{
  "n_experts": 48,
  "router_score": "sigmoid",
  "routed_scale": 1.0,
  "balance_loss": 0.00573,
  "optimizer": "muon_variant",
  "learning_rate": 0.0074,
  "max_seq_len": 256,
  "train_tokens": 591300000
}
Below are experts of layer 4 (counted from 0) of a mixture-of-experts language model. Rows are named up (a neuron's input weights, with its number), down (a neuron's output weights, with its number) and show model dimensions 0-191. Each number is 200 + 20 x the weight over its row's rms, rounded and kept within 0 to 999.
Before each expert's rows: a language model's description of what the expert responds to. This comes from a sample of Wikipedia text that the model never trained on.

# expert 29
What it handles: Table cell pipes. Pipe separators and row labels in chart, election and roster tables, such as | after chart names, Turnout, Majority, MF, FW.
up1,226,182,223,234,224,197,208,225,205,207,221,212,196,198,193,162,224,220,204,195,198,211,201,214,206,181,154,186,209,200,195,209,207,205,228,185,197,216,220,215,216,180,155,162,183,223,182,193,201,193,209,217,203,181,185,225,201,212,216,205,191,177,154,221,212,184,171,188,214,201,205,192,205,224,207,214,173,217,190,247,182,220,225,206,196,212,197,213,177,186,184,195,175,197,203,207,171,138,178,208,183,215,226,193,168,199,193,215,221,226,189,196,193,235,226,198,200,269,183,215,220,180,202,193,215,160,229,214,210,192,175,220,202,173,191,207,214,183,238,190,213,224,160,215,191,227,221,232,216,205,197,174,215,197,202,173,188,172,222,234,196,237,203,206,196,199,199,197,212,205,206,229,212,192,201,174,202,189,223,194,235,223,159,169,165,223,212,176,191,187,194,189
down1,179,193,215,223,224,195,199,194,196,203,187,198,211,190,185,240,161,217,199,192,227,198,174,179,168,186,193,191,208,261,244,200,197,207,224,186,186,192,231,191,182,203,192,199,196,192,191,189,205,197,184,211,186,223,182,204,161,205,149,207,200,207,175,173,189,193,185,220,168,207,185,197,193,170,205,198,188,231,228,196,214,216,199,214,212,184,175,220,184,174,192,213,190,163,208,194,209,203,215,213,212,190,186,218,189,161,168,227,202,188,207,213,231,176,205,239,212,191,173,187,221,202,198,175,171,158,189,177,167,204,218,228,220,249,193,239,201,173,206,211,180,181,227,157,204,216,202,184,191,220,218,198,199,231,181,219,198,224,203,222,230,194,144,223,214,233,236,191,247,216,189,203,203,193,233,188,227,210,206,199,188,210,213,222,188,193,206,196,200,178,205,198

# expert 8
What it handles: Common noun stems. Everyday nouns and adjectives right after articles or to, such as new, own, million, war, view, water, often with a suffix following.
up0,195,212,190,208,236,187,187,192,161,188,198,206,200,212,196,185,244,180,166,222,179,209,223,195,187,203,199,176,182,181,203,207,209,243,177,201,186,192,206,169,180,203,184,170,207,222,197,227,189,230,217,210,209,215,193,190,224,195,197,167,219,188,218,181,207,239,207,210,206,196,208,186,169,187,224,178,164,210,197,173,227,197,201,207,186,207,196,224,208,218,199,234,177,164,209,220,216,180,168,170,207,178,211,220,234,215,198,204,155,181,208,184,218,176,185,195,192,202,196,227,187,172,273,199,205,159,166,188,225,198,206,157,193,183,209,179,190,211,216,160,202,200,215,247,196,206,206,243,167,199,189,204,222,172,206,197,184,200,212,214,205,233,230,189,181,161,202,216,230,187,196,178,225,210,194,220,182,204,199,220,208,204,244,195,220,207,219,185,210,202,206,193
down0,222,181,202,200,229,173,188,201,214,197,182,194,219,174,216,206,229,216,167,188,187,245,216,179,150,191,210,192,201,180,207,214,203,216,220,185,190,204,188,216,198,212,173,234,174,231,188,176,149,217,207,207,247,198,194,218,212,196,211,208,202,190,189,182,168,193,204,244,184,226,203,195,209,223,191,206,160,207,224,230,213,228,167,198,200,218,237,185,193,238,199,189,216,180,197,198,188,182,203,218,199,187,186,223,195,218,186,173,233,218,220,201,185,191,207,185,174,192,217,228,188,177,200,178,196,165,169,195,156,217,198,244,225,186,225,175,220,201,177,185,192,167,193,223,195,151,201,197,183,206,186,189,199,192,189,174,173,236,207,242,220,203,204,187,191,197,208,249,217,182,198,178,200,193,209,200,225,179,197,200,237,184,180,228,226,178,194,210,196,219,194,199

# expert 25
What it handles: Slavic/foreign name pieces. Capital letters and v-containing pieces in proper names, often Slavic or European, like Velvet, Trevor, Vasilyevich, Vilnius, Parker.
up0,246,180,185,218,203,185,212,187,207,177,179,207,178,203,217,200,196,203,203,191,181,205,242,160,185,230,225,201,215,223,203,209,247,208,206,202,201,221,206,199,203,190,165,190,185,187,177,229,199,181,197,225,180,175,237,218,190,185,201,212,218,179,212,218,184,160,227,202,186,195,175,197,169,186,167,221,193,158,212,227,206,202,189,152,198,180,181,218,183,155,209,201,163,218,211,193,164,149,183,207,192,204,210,160,193,200,212,200,215,204,193,194,231,176,236,218,185,205,211,208,186,230,214,211,187,214,184,195,191,201,225,222,204,179,207,199,207,228,197,174,215,193,184,186,218,208,187,196,201,198,220,199,191,194,235,222,179,196,173,197,179,234,182,282,202,205,184,215,193,235,193,202,219,207,205,235,200,195,200,186,183,227,215,178,203,200,227,226,177,199,209,226
down0,225,203,201,215,232,221,158,208,163,214,181,176,211,188,189,219,146,190,201,181,235,211,158,198,199,205,207,224,241,200,195,183,217,202,214,211,188,201,187,178,220,187,191,235,189,221,193,167,203,199,183,176,204,215,232,197,176,223,207,194,191,204,216,218,239,172,221,196,193,196,194,175,205,231,215,190,199,213,197,208,213,205,192,178,227,229,247,169,201,202,211,186,245,197,205,202,218,186,208,166,204,206,231,182,227,203,222,206,199,198,215,165,178,225,187,174,189,180,154,181,180,229,179,193,196,186,199,216,176,185,219,162,194,175,188,191,232,179,221,181,173,171,168,219,192,191,211,207,198,205,193,237,199,219,207,173,210,220,196,165,225,209,161,189,190,171,175,219,185,221,218,217,218,195,215,181,226,196,223,197,215,154,187,197,235,201,217,204,202,217,204,215

# expert 0
What it handles: Name-initial capital pieces. Capitalized opening pieces of non-English names and places, often Arabic, South Asian or Spanish, like Bh, Az, Kh, Guad-al-ajara.
up1,183,181,169,162,197,207,212,176,209,207,183,218,184,213,199,232,225,206,209,185,213,194,193,172,215,207,198,220,193,199,255,181,180,190,167,194,185,178,226,199,227,221,170,210,170,190,194,221,202,212,203,200,197,213,182,218,214,208,196,174,196,192,209,217,193,181,185,219,200,199,215,215,189,196,217,194,194,221,166,214,215,200,168,198,208,159,160,182,162,186,222,208,201,224,200,215,175,204,217,196,242,175,236,200,220,214,211,207,217,167,165,192,161,192,225,214,206,207,223,210,180,225,230,228,235,239,215,215,203,204,209,180,160,188,227,181,214,189,198,196,163,202,176,207,161,184,206,198,165,216,184,227,159,209,199,167,211,184,177,228,192,221,187,200,172,203,188,199,204,218,242,228,189,197,235,176,186,211,221,194,215,226,226,214,188,235,211,158,202,203,185,205
down1,192,156,238,213,163,194,207,175,187,206,194,214,193,206,234,205,229,197,185,188,194,200,192,193,181,181,210,224,195,181,219,213,190,223,196,230,220,172,167,188,211,196,152,228,173,171,199,171,206,234,167,185,210,160,240,215,203,205,200,195,202,206,225,174,258,206,172,193,211,200,190,200,178,207,191,178,212,186,168,212,237,230,213,204,201,187,180,212,231,238,183,191,218,210,220,167,214,186,205,200,217,200,230,207,178,217,220,184,172,215,182,234,205,176,197,173,225,224,185,182,175,216,174,202,197,210,197,192,197,194,234,194,179,202,204,215,228,191,157,205,205,182,188,208,181,225,191,221,209,226,181,204,196,184,215,162,222,214,192,224,202,202,187,154,229,220,185,217,228,216,176,196,195,193,203,249,216,188,202,225,221,179,213,186,181,192,168,205,187,217,206,194

# expert 2
What it handles: Asian name syllables. Word pieces inside romanized Korean, Chinese, Indian and Central Asian names and places, such as Kang, Kunar, Hong, Raj.
up1,201,180,230,190,196,197,214,158,198,152,174,197,153,213,191,184,168,227,241,202,204,216,206,210,195,166,179,253,195,217,220,202,202,204,173,177,196,174,195,195,250,209,186,218,183,217,193,210,203,238,177,196,186,198,197,194,195,192,216,221,192,216,218,194,236,195,207,205,216,197,196,196,214,195,173,232,188,184,187,208,199,166,183,205,201,189,183,189,214,211,203,189,189,201,210,194,214,209,209,215,160,212,221,177,205,195,175,172,189,210,223,197,169,167,187,176,231,184,201,189,203,232,183,188,209,213,191,195,195,211,246,214,245,183,179,193,199,199,186,202,209,199,221,207,214,197,214,216,209,181,217,170,196,241,195,199,224,169,220,242,186,204,189,207,164,198,188,223,227,189,191,204,193,251,205,215,182,247,185,213,211,184,190,174,194,257,182,225,211,207,245,197
down1,193,215,184,185,205,198,212,204,223,200,204,239,254,182,209,192,179,173,158,181,209,194,199,216,205,209,183,185,212,184,189,198,227,184,222,220,208,215,244,207,199,182,208,191,224,169,217,197,186,218,221,234,227,188,204,228,200,255,206,195,188,184,181,207,220,195,199,239,218,204,186,199,193,191,214,198,181,177,222,171,184,221,205,180,191,207,185,216,189,202,251,204,216,190,168,208,224,194,194,199,228,126,195,226,185,207,193,225,174,156,201,211,221,213,202,197,205,170,208,210,232,184,200,218,182,185,209,200,215,156,207,209,199,203,232,184,166,183,227,230,189,183,184,199,202,182,191,191,210,174,201,207,205,205,197,199,192,200,209,221,174,228,171,221,204,194,213,209,211,210,232,217,195,211,201,151,181,188,182,170,171,231,183,203,178,170,194,197,193,151,185,228

# expert 9
What it handles: Mid-word fragments, odd bytes. Word-internal pieces after an opening letter, like the p in widespread or im in Weimar, plus raw bytes of non-Latin script text.
up1,216,229,229,175,183,230,203,183,210,195,199,215,192,194,178,227,213,204,215,219,194,190,219,149,229,209,199,202,202,197,200,247,206,187,225,172,172,200,226,214,179,205,217,191,156,243,231,177,198,191,165,203,222,221,215,213,144,160,183,212,177,157,221,210,179,190,218,190,205,204,187,226,241,155,166,183,192,236,202,198,205,179,182,214,213,182,193,166,176,204,187,196,196,178,205,194,167,146,181,196,200,206,193,220,179,178,233,211,222,185,229,188,198,222,218,203,222,215,199,167,209,183,213,231,208,201,194,193,191,193,207,204,202,179,208,190,198,201,179,202,189,207,193,225,201,200,200,203,206,227,233,151,195,192,201,192,197,234,183,169,182,183,207,191,233,209,218,188,203,201,200,168,188,174,193,189,190,205,230,208,225,224,201,222,211,189,179,232,215,211,201,182
down1,197,223,208,179,233,212,214,210,198,187,215,208,188,178,233,187,188,189,209,185,170,172,207,181,183,161,228,189,199,244,209,184,211,225,196,204,207,214,169,196,213,205,174,193,197,205,221,219,175,251,199,193,199,182,170,201,173,227,204,196,177,164,212,195,225,200,204,191,227,179,236,205,226,226,194,199,218,168,195,221,214,227,213,189,210,182,192,188,225,207,164,230,199,191,224,182,194,224,218,201,207,180,209,176,182,232,147,183,187,201,192,219,175,216,196,209,228,180,167,225,218,214,209,215,235,170,189,207,173,202,259,213,191,216,198,173,219,225,192,199,170,193,180,177,217,194,193,194,214,187,178,177,186,229,183,202,186,202,207,235,230,227,197,212,201,236,219,192,171,199,143,234,197,198,174,195,214,209,183,207,194,191,195,192,187,199,183,199,173,229,176,187

# expert 37
What it handles: Name-internal middle pieces. Middle or final pieces inside names and rare words, like pe in Shakespeare, um in Singhbhum, un in Tutankhamun.
up0,190,201,191,189,189,197,197,213,203,150,199,212,219,178,190,184,232,183,196,196,200,162,217,200,174,201,232,196,236,219,208,165,182,182,189,216,185,200,218,201,202,172,198,177,189,233,163,190,198,199,174,171,177,191,209,204,257,181,193,202,202,232,197,192,222,196,178,221,210,201,190,201,209,192,199,182,199,198,185,227,176,211,205,225,204,197,182,197,238,212,234,197,203,192,172,182,200,224,209,199,178,217,188,205,210,205,171,179,190,216,204,197,195,224,181,211,196,186,190,198,163,242,166,196,228,254,176,209,194,231,244,205,173,214,194,194,200,181,217,174,178,174,221,233,214,190,237,208,218,180,177,189,212,226,223,197,190,219,216,197,222,162,220,200,186,230,227,169,254,165,204,208,198,223,206,211,181,253,186,186,183,208,174,201,196,176,208,187,206,211,171,182
down0,175,233,187,196,201,187,227,250,175,214,198,212,183,237,218,184,225,202,167,193,218,190,175,212,197,206,185,181,200,202,196,221,173,194,208,191,166,201,210,211,197,212,216,192,187,190,201,178,197,238,188,197,182,198,198,197,169,243,234,184,231,189,183,171,195,186,229,202,219,204,222,207,182,212,214,204,216,203,255,192,190,181,151,206,210,209,203,198,223,219,260,218,224,215,200,191,230,181,185,195,212,189,188,179,208,202,209,204,205,221,201,171,197,191,217,225,174,236,168,218,234,211,168,191,190,184,203,166,208,198,208,213,187,196,220,189,199,196,221,216,208,164,187,223,176,184,171,192,199,228,212,187,161,209,180,237,194,185,228,205,244,204,203,188,172,190,219,209,179,216,230,202,179,174,201,235,200,170,183,170,187,222,205,204,177,186,188,145,192,199,180,200

# expert 39
What it handles: Location prepositions and the. Prepositions of place or time and following the, such as in, at, near, during, throughout, often before place names.
up1,213,206,193,251,199,185,225,201,181,240,244,193,202,209,202,181,219,211,224,236,174,170,216,210,209,158,175,216,202,176,188,229,209,223,205,224,223,168,229,171,207,220,177,217,214,168,221,204,238,173,171,208,212,222,174,212,221,218,190,243,180,202,189,202,194,253,187,230,205,168,212,221,176,207,223,219,163,234,165,200,206,167,219,193,180,202,173,192,163,175,189,187,185,185,221,194,224,180,189,204,244,204,188,202,190,208,187,195,218,196,192,212,216,216,166,230,191,210,191,182,213,216,163,197,198,205,195,213,228,188,223,210,210,187,198,229,229,195,209,203,188,178,183,194,217,203,172,188,210,220,184,185,234,213,196,227,202,177,210,181,193,186,195,206,189,216,203,196,230,168,235,207,191,184,188,222,202,191,196,198,170,189,199,197,220,160,196,187,172,205,186,208
down1,189,201,200,195,215,165,172,208,186,209,185,218,209,197,217,185,188,172,189,202,188,212,203,206,125,210,241,201,162,250,194,174,230,237,186,198,207,221,186,228,216,195,196,191,183,195,214,182,177,201,200,210,223,224,247,185,231,193,230,151,207,189,212,192,214,202,180,195,206,189,216,204,209,197,195,187,194,197,192,176,170,177,229,210,211,251,172,218,206,168,201,185,178,202,191,217,183,219,221,196,214,158,211,197,189,208,200,206,196,216,191,203,196,232,240,204,211,179,208,181,218,200,202,185,188,173,221,205,224,201,225,213,187,230,199,201,215,232,176,220,243,187,216,201,168,201,252,197,172,197,188,199,190,201,198,185,198,133,194,197,200,202,191,195,179,186,183,185,236,200,189,180,231,185,213,176,197,215,230,194,195,198,216,203,194,232,200,199,171,213,184,205

# expert 46
What it handles: Non-Latin bytes, punctuation. Raw bytes of non-Latin scripts and IPA in pronunciation brackets, plus w, opening parentheses, pipes and birth-year digits.
up0,196,209,184,208,184,194,187,181,253,185,218,218,202,226,172,211,177,157,206,205,200,166,167,191,206,178,188,216,220,224,186,206,165,228,206,185,171,179,173,167,206,210,207,195,197,205,165,224,232,190,237,195,193,199,208,220,192,233,160,199,202,169,165,192,197,192,172,230,191,216,210,171,175,162,204,225,205,234,172,233,181,171,189,184,194,206,189,205,187,177,196,226,188,208,207,205,204,186,225,211,172,180,190,169,199,204,233,217,208,214,204,188,207,211,199,203,202,198,171,183,170,171,209,224,221,159,241,190,243,217,168,228,235,202,200,218,196,185,180,202,190,235,212,198,182,179,214,213,193,201,183,171,183,203,210,206,224,212,201,201,233,195,182,215,190,186,188,196,181,193,191,223,179,209,228,182,214,247,188,204,193,178,185,206,169,213,203,174,191,221,213,238
down0,190,199,206,202,168,174,195,222,179,224,218,192,212,182,166,209,181,189,206,169,214,219,206,219,226,196,221,177,189,189,232,189,202,233,171,219,218,180,232,216,182,235,212,219,229,206,180,227,218,196,228,192,195,191,191,206,216,187,212,182,208,185,208,202,192,197,223,228,229,192,162,224,164,218,161,172,170,195,229,205,218,215,221,137,203,181,197,201,202,219,181,207,216,221,184,222,221,203,212,190,192,190,211,190,214,222,220,223,210,166,219,200,245,220,200,182,202,224,191,201,206,216,217,213,200,209,170,185,198,204,210,198,183,201,234,121,203,168,191,195,207,176,149,199,168,192,183,203,188,217,201,196,215,214,198,190,191,213,191,172,179,165,181,182,187,195,191,211,195,211,179,194,219,201,225,223,203,170,187,193,207,210,219,174,220,174,259,205,197,191,198,199

# expert 19
What it handles: Opening quotes and brackets. Opening quotation marks, parentheses, apostrophes and dashes that begin quoted or bracketed material, e.g. "a nuisance, (who, —"The.
up0,226,230,220,189,212,218,184,213,232,171,210,189,187,179,188,212,247,182,191,231,212,198,226,193,180,212,244,213,195,214,181,192,210,176,223,151,167,199,187,190,206,205,208,184,167,220,183,201,196,184,198,241,180,156,212,197,250,194,206,186,193,204,213,206,204,202,223,210,198,197,177,201,196,186,169,204,235,199,215,226,196,203,178,199,166,192,193,184,195,186,231,220,188,196,195,216,199,173,199,190,177,198,206,198,207,230,209,185,202,180,224,202,192,209,180,205,202,224,263,207,195,182,183,225,200,183,196,214,228,175,182,193,172,187,202,164,157,202,217,196,202,227,235,197,200,181,211,230,234,184,181,205,225,225,225,174,206,190,195,230,212,211,205,197,171,220,222,206,200,172,213,195,176,182,187,198,240,182,159,211,226,215,201,200,220,224,199,245,191,184,239,175
down0,198,195,197,194,247,191,208,218,202,181,211,195,202,167,207,225,207,206,200,200,186,196,184,196,167,209,210,184,206,190,195,195,211,241,197,207,203,224,176,189,197,199,205,197,196,171,217,211,221,216,196,209,212,214,212,198,202,162,183,219,194,183,204,211,209,220,217,167,204,201,223,210,187,187,206,215,223,184,222,179,199,194,213,164,158,226,222,161,183,217,177,183,226,166,207,211,185,191,183,147,182,211,222,209,185,216,169,198,229,191,144,209,238,196,196,210,239,246,170,190,183,225,210,180,184,186,195,188,204,221,214,162,208,191,177,235,209,171,173,204,190,223,201,200,212,210,198,210,207,207,185,194,188,236,166,238,207,225,206,180,195,192,158,208,211,219,196,191,230,213,167,167,151,204,211,162,179,227,239,220,190,174,227,202,198,218,232,195,224,209,214,212

# expert 47
What it handles: Sentence ends and starts. Sentence-final periods, often closing quotes or parentheses, and sentence-opening words like The, This, It.
up1,258,188,170,213,223,209,193,199,166,204,164,219,185,179,194,233,184,165,200,209,205,200,202,236,231,210,160,190,197,225,211,211,229,188,188,229,197,208,180,186,211,183,197,224,192,233,208,194,220,216,198,201,235,186,208,196,205,202,231,161,220,163,159,195,185,222,214,197,177,212,203,180,170,213,210,202,196,191,216,188,246,178,210,178,156,196,217,198,190,183,199,189,178,229,205,220,182,193,195,219,200,222,177,183,202,235,209,173,183,185,215,202,221,201,195,214,214,228,171,198,218,166,213,179,181,182,173,184,214,207,203,208,186,203,244,219,201,207,169,185,201,226,172,163,206,208,201,219,215,204,200,195,206,220,249,232,221,228,213,184,192,193,200,225,229,199,189,186,182,199,218,231,202,191,168,200,184,185,232,219,193,199,180,164,192,167,239,178,212,214,218,196
down1,162,201,191,204,213,202,199,196,183,191,251,195,224,201,182,206,238,175,208,238,208,210,165,174,213,203,236,202,208,169,161,221,175,217,195,176,208,202,201,196,185,221,189,215,236,178,220,215,200,204,189,211,193,180,180,185,186,177,179,220,167,220,221,236,219,198,190,218,225,184,205,223,217,190,200,207,196,198,195,183,162,211,214,197,194,170,196,199,226,178,199,208,206,163,180,178,217,213,216,201,193,206,277,193,196,169,215,217,170,219,204,218,208,194,222,211,211,207,247,208,181,189,200,234,205,213,231,194,187,202,174,198,209,191,166,197,170,154,220,222,179,181,225,205,191,210,205,197,190,181,212,178,199,192,143,203,205,187,194,220,213,227,194,206,181,192,217,216,168,180,199,167,222,194,237,192,193,198,170,214,224,208,214,208,171,213,196,228,200,179,201,161

# expert 13
What it handles: List separators. Semicolons, colons, closing brackets and line breaks ending items in lists, legends and table rows, such as At bats; or composer:.
up1,197,214,181,169,197,214,230,184,210,190,197,195,207,201,179,177,224,209,205,211,230,202,186,230,198,235,197,190,196,153,174,204,211,205,201,185,231,224,171,203,184,190,141,206,226,198,225,158,178,220,225,219,199,191,162,214,188,187,218,214,218,200,175,203,167,158,183,216,221,188,204,181,206,255,148,209,239,189,210,173,191,191,199,219,224,205,194,200,178,194,222,184,196,204,225,206,176,178,188,225,167,161,202,199,175,206,245,182,188,196,198,203,205,207,202,175,201,181,185,182,199,206,187,199,193,196,194,213,184,173,194,188,174,206,216,197,203,208,194,175,182,180,214,221,219,208,229,160,204,207,236,169,213,221,218,179,183,212,201,185,204,203,252,199,213,206,225,205,227,194,168,208,231,200,177,204,188,224,169,218,243,201,187,207,195,165,202,210,193,214,174,186
down1,175,195,169,203,213,235,182,190,179,180,223,189,204,194,232,197,188,196,205,198,199,216,212,227,179,167,209,212,199,133,206,180,187,195,209,197,208,201,230,194,221,178,204,200,210,174,196,205,186,215,183,196,183,209,187,212,191,184,199,203,209,218,178,209,156,168,201,214,216,203,203,181,216,224,186,157,237,221,221,195,187,193,165,243,172,174,187,216,185,183,223,210,239,174,195,194,228,198,188,180,187,204,187,198,199,195,185,173,198,234,171,205,205,214,215,208,181,191,195,201,205,205,229,182,190,218,202,208,207,195,181,172,234,193,164,177,219,177,190,228,235,201,197,197,218,175,179,167,228,244,239,179,191,186,228,241,218,219,178,216,195,196,202,191,182,178,199,183,210,243,182,218,223,228,207,211,192,236,216,194,183,198,229,177,213,208,253,212,193,227,174,196